From a checkpoint of a small mixture-of-experts model trained on Wikipedia.
Experts: 32 experts in each of 12 layers, 3 picks a token, a softmax router.
Training: a variant of SOAP for the experts, 271M tokens, 4553 steps.
Below are experts of layer 10 (counted from 0) of a mixture-of-experts language model. Rows are named router (the router's row for the expert), gate (a neuron's input weights, with its number), up (a neuron's input weights, with its number), down (a neuron's output weights, with its number) and show model dimensions 64-127. Each number is 128 + 32 x the weight over its row's rms, rounded and kept within 0 to 255. Numbers have three digits each.
After each expert's rows: a language model's description of what the expert responds to; "comes before" lists some tokens at least twice as common just after its tokens as in all text. This comes from a sample of Wikipedia text that the model never trained on. Tokens count by the router's weight.

# expert 0
router:132066209095111095063101172142138079158176085147177118161095147121124190080176132142115149139135153118217109148126136147134215194185123070143181144097173106117138141125117141106184108161142187
gate0:113195143112185144144106099176133114134173087115158127115084116138164152110157103141121156142061172096108124188153082047137099155208187129093144102115189118141180126090120075133102116140171139
up0:170063129117125090143135121043163114135073199066100136169119126146166176097176117116210079148155107135121153097115152168134129118091101135131093149135065177108090119138156113123106120094083095
down0:103146103122142163144122137118158132122173099126169141119133098140110152143157138083122138144102100128133100109067121113190107129134206049137176169143121125090136194158135127163119173183127084
gate1:145117216117098107089124108083105127102124102102141122066087134133078149078110136171099106131189159132136065073133161123113140134141120141115172149117079110090157113112124157102129166133129171
up1:083151140094126141112141170189106144083151155110112180151129104147122069139136138148128090140121095133096164160159132118098140107078122080075120095103175130168092122153128104113124100119113122
down1:136095131071117170113116194162116048124114096126156138120129079169070094119167129126157159102134077113117097143182188059102116156085164063144179079103123126099140083148111078163152120121128136
gate2:074154081138131084146143090171181094102140098102145079132107092125185188093116142124114140115119163146148097123141117150161141087173170136133202177122189104154178097153149118136075131143086174
up2:165115163071113170141184089104138141090147118141075124111172172121073154120125094117124115152101127146158134135135139140103142109102104139119106147104137083140094150083094158149196139091102106
down2:112117133151131144158150124054154146185111116169195112119065110121098119131064149137090151097073086118134144115151162058138077190081138167135141195133117072126125119105106105133177142104120152
What it handles: Nouns after the, a, his naming events, periods or roles, often in sports or elections: season, team, election, death, place.
comes before: " of", " in", " to", " for", " and", "."

# expert 24
router:109149097099168074131151105159114175156105095084162163141112143112145079164102148090163097152127156117126073118145159145083165054128171109171132081176155117116076087168122166091109148130094086
gate0:142152116096103122128179128124160129123138155153117138195096119119120108102111086129123108113119153082139145068156170118133136133089147187115181138104202092091113152129118117134105143163133135
up0:148151068126169109142147142160142125133160169140104107228112154094164117108129151153141104120095180132130171091189136166131107126085102143152139130113117115080118178111125097157130150178171195
down0:084156104151114127135111149162135105129139149151120205145108115131064157146103091120182117132106096166123126129125082150133135064130119148086149153151162162133096124140171134143136098151061145
gate1:145168138118146151114127192139126206110108111092119110153159117168174116112119202117175124142136156138161156185161137117129103162112122164106133109132103106142138189167144158114152096102104132
up1:078155119143147179061158081087168056117172130134147145158144154117098165150090116107089141173150141156126135121149146133075121135113168102117086178213133110120069108155140121119099160114109151
down1:147126126165119136118117084078114068184131116148128154163153157124172117099125120120045164115155175111170126141142075087123149093192078059080102105084150109087130116066114145139100119096170088
gate2:104152110156133144163118123143140115086158151146140110175212141124081151151111144153088059093129191149116112118093142166110166155124134049136124161154129150148210139134143155095107160054109119
up2:084167118110106101100157163146115174179143108089093112138084135056115132093170164113164163203103116120132161101165114142072105115135069115115107106099134078140113082137110095105148097139108109
down2:117138160210147107095115170130052119092174206075097108114081076065146117107185150148070142170137094113184110133162094129140141107146137153153114120143137129143147181141125106087186144153124153
What it handles: Digit pieces continuing years, scores, page ranges and table figures: 19-54, 15-99, 1945, 100 m, 9-14 votes.
comes before: " |", "′", ";", "4", "1", "2"

# expert 9
router:115095145133112081134133173101139152093113148129137152122134108144133074097149157077150149124117150163119134105212135101169119147151164155103160163117121141135119100089152133090152077114184113
gate0:131129158151166143122149090130109124110210156095139135122132183125127125112131149099114129152154183107117160116108095060129154126178124176121143101100115124127088106129113131156107144160106160
up0:106128167122100128094128067066144186153139182132095097143114152140211118089176170099137142140166182104150140170118152047169137164110132156136143121099134135174069098192103179168148187143136147
down0:114162200126123065101103110120117151130149107171109102113102124167147167072108117127069111126093175122062082139128143186155159118153151120166169099185090143133166093128105095162184145155114131
gate1:128159069146128106111152091127094124127124122086183127169183069147163130120112078130143170181140104153109101124147162146113135168088064142166141116160118091145127111129139141137112146039148125
up1:155183113140155141150166147114148147108174121089172163228145120126141111043122083153064159115170099156178172081104179164128100182157111105161141119143058119137134143144133097096130150109131106
down1:095106117128137194160076083144136157118144169155091117084088067127147179078110078083125104102161091068182147140068098093144144130129123046145126139114105157135138153108091088119113131090080163
gate2:150190132141167109118128124086100091104116121080151103090167163174169188070109124163142065116147208171137162106128118136155133133105126148097092107128101090148139096137182148152106075173137088
up2:120104096120093086142117106118151119125146101135144129107100189104150112152137149059097095127092152145143124129045135147115157138182107112168160116066115058145104151081166130169160122121149127
down2:087063120097107106145137147151134075143131117154129103124132166129155129129108093105135134183100096147121204085145133161137134141134141114124142155160162141133116108147136132115093065144185113
What it handles: The pipe separating cells inside table rows, plus semicolons after scores in sports and election tables.
comes before: " ", "\n", " 0", " 1", " —", " 2"

# expert 1
router:150093143149168102101145099123098132092146092151115105097100106159115167109082115098129128114114088086138109173124166081102088115117110106137196104131164123193159086154164133137099120113123031
gate0:193116178130109101144076102150147123100103124139101112126124141155098176064150172155120117106086115118171170135185147202082130119060144157154175185112132108138146118116125147122136184182176141
up0:151111195164091118106124131125140144155133162104109082136169133138066154077139147110143144118147132132162189081097154134080086157099082114151087155161122110137160101122192129048132118161083108
down0:166151116155097088083140134194112123157137149131135222133100150147115129129142112118090151140115163161140150115080155124075069156131115174132152123107122101127130142171077162190128113102105152
gate1:091198086174125050119123141105100099154099064162118136146131109135145149141085078103198201156183099155074059137101153158132085099141100129116144051143159115156163090120142107087095157115103193
up1:163112126095108114157078129149115145090141152052169166168103130111096065125162115072076104133055135149169165130152138150098153163125137143129125101186111120114096139091156159139157082123193177
down1:121125105132068088098173126123133125154112107079151118094098193134112124133123154121140166147118149136088095093105126172149101117058142149136110156123163133142152104098137087130089143114090230
gate2:151152079100111129140182148114187105092109082128109073111121156112120116126096132130109103081092184101122105140116112146142120106115127106110115145135151146129128090162094121129139134108101158
up2:101136121145113107113132127080165121181169065103135117186065096112130115102190149101126106180146141112152178097093145115103052128110083103074130141117102136144079181181108060097108114117101095
down2:130231078144109097156101104137095128161176074109090077153098082141165143163178123125097124136123140120104098117098129134120147164158101144154135123137135099193152144169082126123160106170129090
What it handles: Conjunctions, relative pronouns and prepositions that join clauses or phrases mid-sentence, such as and, that, which, who, with, as, until.
comes before: " the", " a", " he", " his", " it", " an"

# expert 22
router:143150079141136048112177085133138132112114130170135198134068155162135099130140129125091104073128131166057162111122134143188127061153116197172104126182145153151101142138149127097141116120105112
gate0:146104119097135117173037101064119145088146135188101107122139164113100104099132127140110123100095165109152177153133153118155157093139148182115089178067174148176121129143139160141075120126135163
up0:163123151143155086129115140103110144128118120116156138127115131163195133077158097114113086060108142097142198162139197129181104057060081153083091151144157089189153162119107141142129121165129113
down0:141093097138120168144118181110145122086127086071148075134162167068134139096127100132165120142166090128134134119125094127101100102052118134094085147053083087133148088208159172109134160112149124
gate1:085182069161099100134072089170118158110129125136105094100147109130146120075207075144129085109123159137133169120156133156166121087148188130140188050140101164134107169134195124148132167062116069
up1:205132140125126157134089113093114115071131157068115132142133133165164137178135125111181129092128101168151129078096114084189150116117167144122194147186086093099095161139146127123116145095103102
down1:090127158104109129116113128127085097129172122111149125157123149096145123133167078117167129150178100131092141138123133091167172150142104161072105130137140130116096114164142115140160145098158154
gate2:061140177200145112158181060106135142108146135138158081173158093096131104121101156151132082092158162187119123125142109105178111119148076105096129134115095113063161198098128093132080150099114082
up2:179073075095128109076103153127097110136113187063118145128147191162100099138128136141071131094142123143138176129104153161145176208110160112172097111078148136146074122155152159101180152123120134
down2:140150125128173100186110138100116121160140120113134116060127102075190166107117146158123106156144150135106108124151128150087154141114084133119163123172109050111133114169057126109129128108123072
What it handles: Pieces of all-caps text and abbreviation codes, semicolon-separated race results like TAL 14;, and pipes or closing parentheses in tables.
comes before: " |", ";", ",", "\n ", " -", "E"

# expert 13
router:159135156111153129119160107098156114124106108092166218131117117152152125143152094166117131080141155117169116092136101086170121103196161154173094167166134098114149212132076113122109170133168095
gate0:151164136151108107118118137139123144118154062120113139127159134127141113131127142129175133066111159124129065116188108093131103120116165131116163166126097091083084101108111169128099117151093067
up0:126044100091142097110103172114164096081106161109127131132146182102091071149164101153130118139122041140154161133130131197163116096164064132142115110135136144158165143170122096116169149134165179
down0:190114162126145128136130049106110113126150135134132124146184168093124143201100157104087109114095157165125135089108149121171205146122181166169171111189153120092150132199164101129163137138134166
gate1:129055156132074149151101093123066107082095097183181161117173159101156178069133128101112129138119210068105147152168129119129154134125100126139148095104132132134185159151196103124162115108088132
up1:111176146095090089086140138106119129085131129107113128124139156170096166106126144051137213106123143131083144083132139157113122110130103149209173102101150118052097115117137125129175080094105134
down1:167155162054155155123128094123122122116080131101124078098138120158116168130094130129126183160141082170107095120162125148078045159099137129162120116152140131089210112103114076100114104132120149
gate2:145140145133085150180128172110115195058123166142112104075157147076164148093133167164097152153054125146159101084135155140186049075072102141132093167119124092108120139149143096139156165098112130
up2:117108087165087124133132115135113073152146132137179099156124120167113106154130093096193147171207079115094149150148087145119164146156165160093096113147091140173141172156111109129174108191156144
down2:132165137157065190132115119095120140146157143137194058130151086164144187133089141166158137168122139131071091102163116157134145137093156116065118100175012124126164106147139137121082130106169166
What it handles: Final pieces of names and compounds such as -ers, -field, -ley, -ford, -son, Creek, Street, often in sports team tables.
comes before: " |", " and", ")", "'s", ",", " was"

# expert 12
router:144114070122166121105159134201167097119133143174068156178123144145130073154105136142157184127104118146100118110122113122174147135125187165131127110122117191134115151186217171110153104116135090
gate0:127107130123133070087147112158148138115161143113090107142112203076136072107061156102153181085107135087124122102138105123139125129083110084145179058125098156160125153120169091139088068114166198
up0:098095162160106133162127164080107126173122148135214078126111080185108136169172102194146078140178091124111100118109145067130098145146130146113099193136176113181123170163121195108141093065160114
down0:131076148105163130177161109192098196150163082137081122101171113098168157173118117124134127142092151099110098099146168143103150146190123107122106112074132162112128202139193208036182117112146173
gate1:134132142127182098093097144118178145065084106131138108164149099128094126093147124130103133060117141161167193139106158062087097160109109148161128130154168183107161133138119171167099184125166167
up1:107111066164086135117109118098152112193137131126149154098097094153153143151112114112172173129116119080104061147119121165108159157106121091080097200108089102118090110090089104093135108146057121
down1:145140094124109028078119116120137115143148111143113128150144138077123127115103168132141134141093107188154122112170145096083132084131126146119129145154153134156093161141177134104094128078120145
gate2:115124111156101144133202124109043078083084100123080098118144122134104180098115121192085109084152190137118153123164088138151182139090121098108174129063106141134149108133102151155130121167157102
up2:102143129146135142121115101123170130117087150076141066099079128148145132188099122154146150114100123098115198196095087097118113148105151127154085173147088123166163149160116144206112095114086164
down2:133138085083121160179114132112107108123128125114101117152105061122114128157140153177128160154159089091087157146144078135110128161134134125091107106120124139121100117139141112112131085133139119
What it handles: Numbers, short codes and stray byte pieces inside tables or Chinese, Japanese and Thai text: 0, FW, DF, No., broken characters.
comes before: " |", " 0;", ")", "}", "2", "T"

# expert 2
router:140071128158147133145081065183158122149115102149119034134104107120167117115088144137132119137161152102103126078104139142110144204108130125165122144132154119114097156121073113142169122173110104
gate1:116078129126138143168091117132166102101063050087174101071143143151195105149133092172145138098163166134143122057129137104115154128120115157091100111155136150041181139155167098208145138193042167
up1:121178138107133175100154196158097148163139179121150163131108090140097115093191149073166148126132113096055139120181108118124085138112148133137173124108147142161056129084171163115105137128136081
down1:128107091122123125146087157159146095114134130125140096089107172089120128245108091169110112141109104134152086132145139117117126137173132153100106109146103138059102123109132173148109151143137172
gate2:144156118163167151143065154141117188117134118125162167135160119106172186092113154170131081108135164125176153171153138127086126207118190163093163148126084128100120102157131192168166127161141132
up2:139115169136099114153174123127116076071121122089116153124126150139093128144126114104144124159175144182122163108082070159148131090109119107141161134140135190086096105042144064055084102090151126
down2:179104143130084161112083061155144087120119080160124132117131127148121178131083148119139102108157141118181141096063149121119169167118088127117124132132088133099150106093169121136143113162121167
gate3:116141152091102135117110106154121116084126084161108074132087112047109167056137136057190141122136154174072088031153176124181147127137130166129144213089133155161121114136120144132123182058107146
up3:183164184088149148111141072108171137112153125110110118115152149078170148103100126096217162116138165132054139081090126128156164178161152101111213129124094158130140088157111198100119162121122104
down3:141121176154131095148153072114156105129140145115107118021112103111114146103149184091187131156112138093089155153133089132183117113109145102071161117138131157104148127068131122159138127120173155
What it handles: Word-final pieces and common nouns after articles, often in song, film or book titles, such as ure, story, wife, Life, style.
comes before: " of", "\"", " and", " is", " was", " for"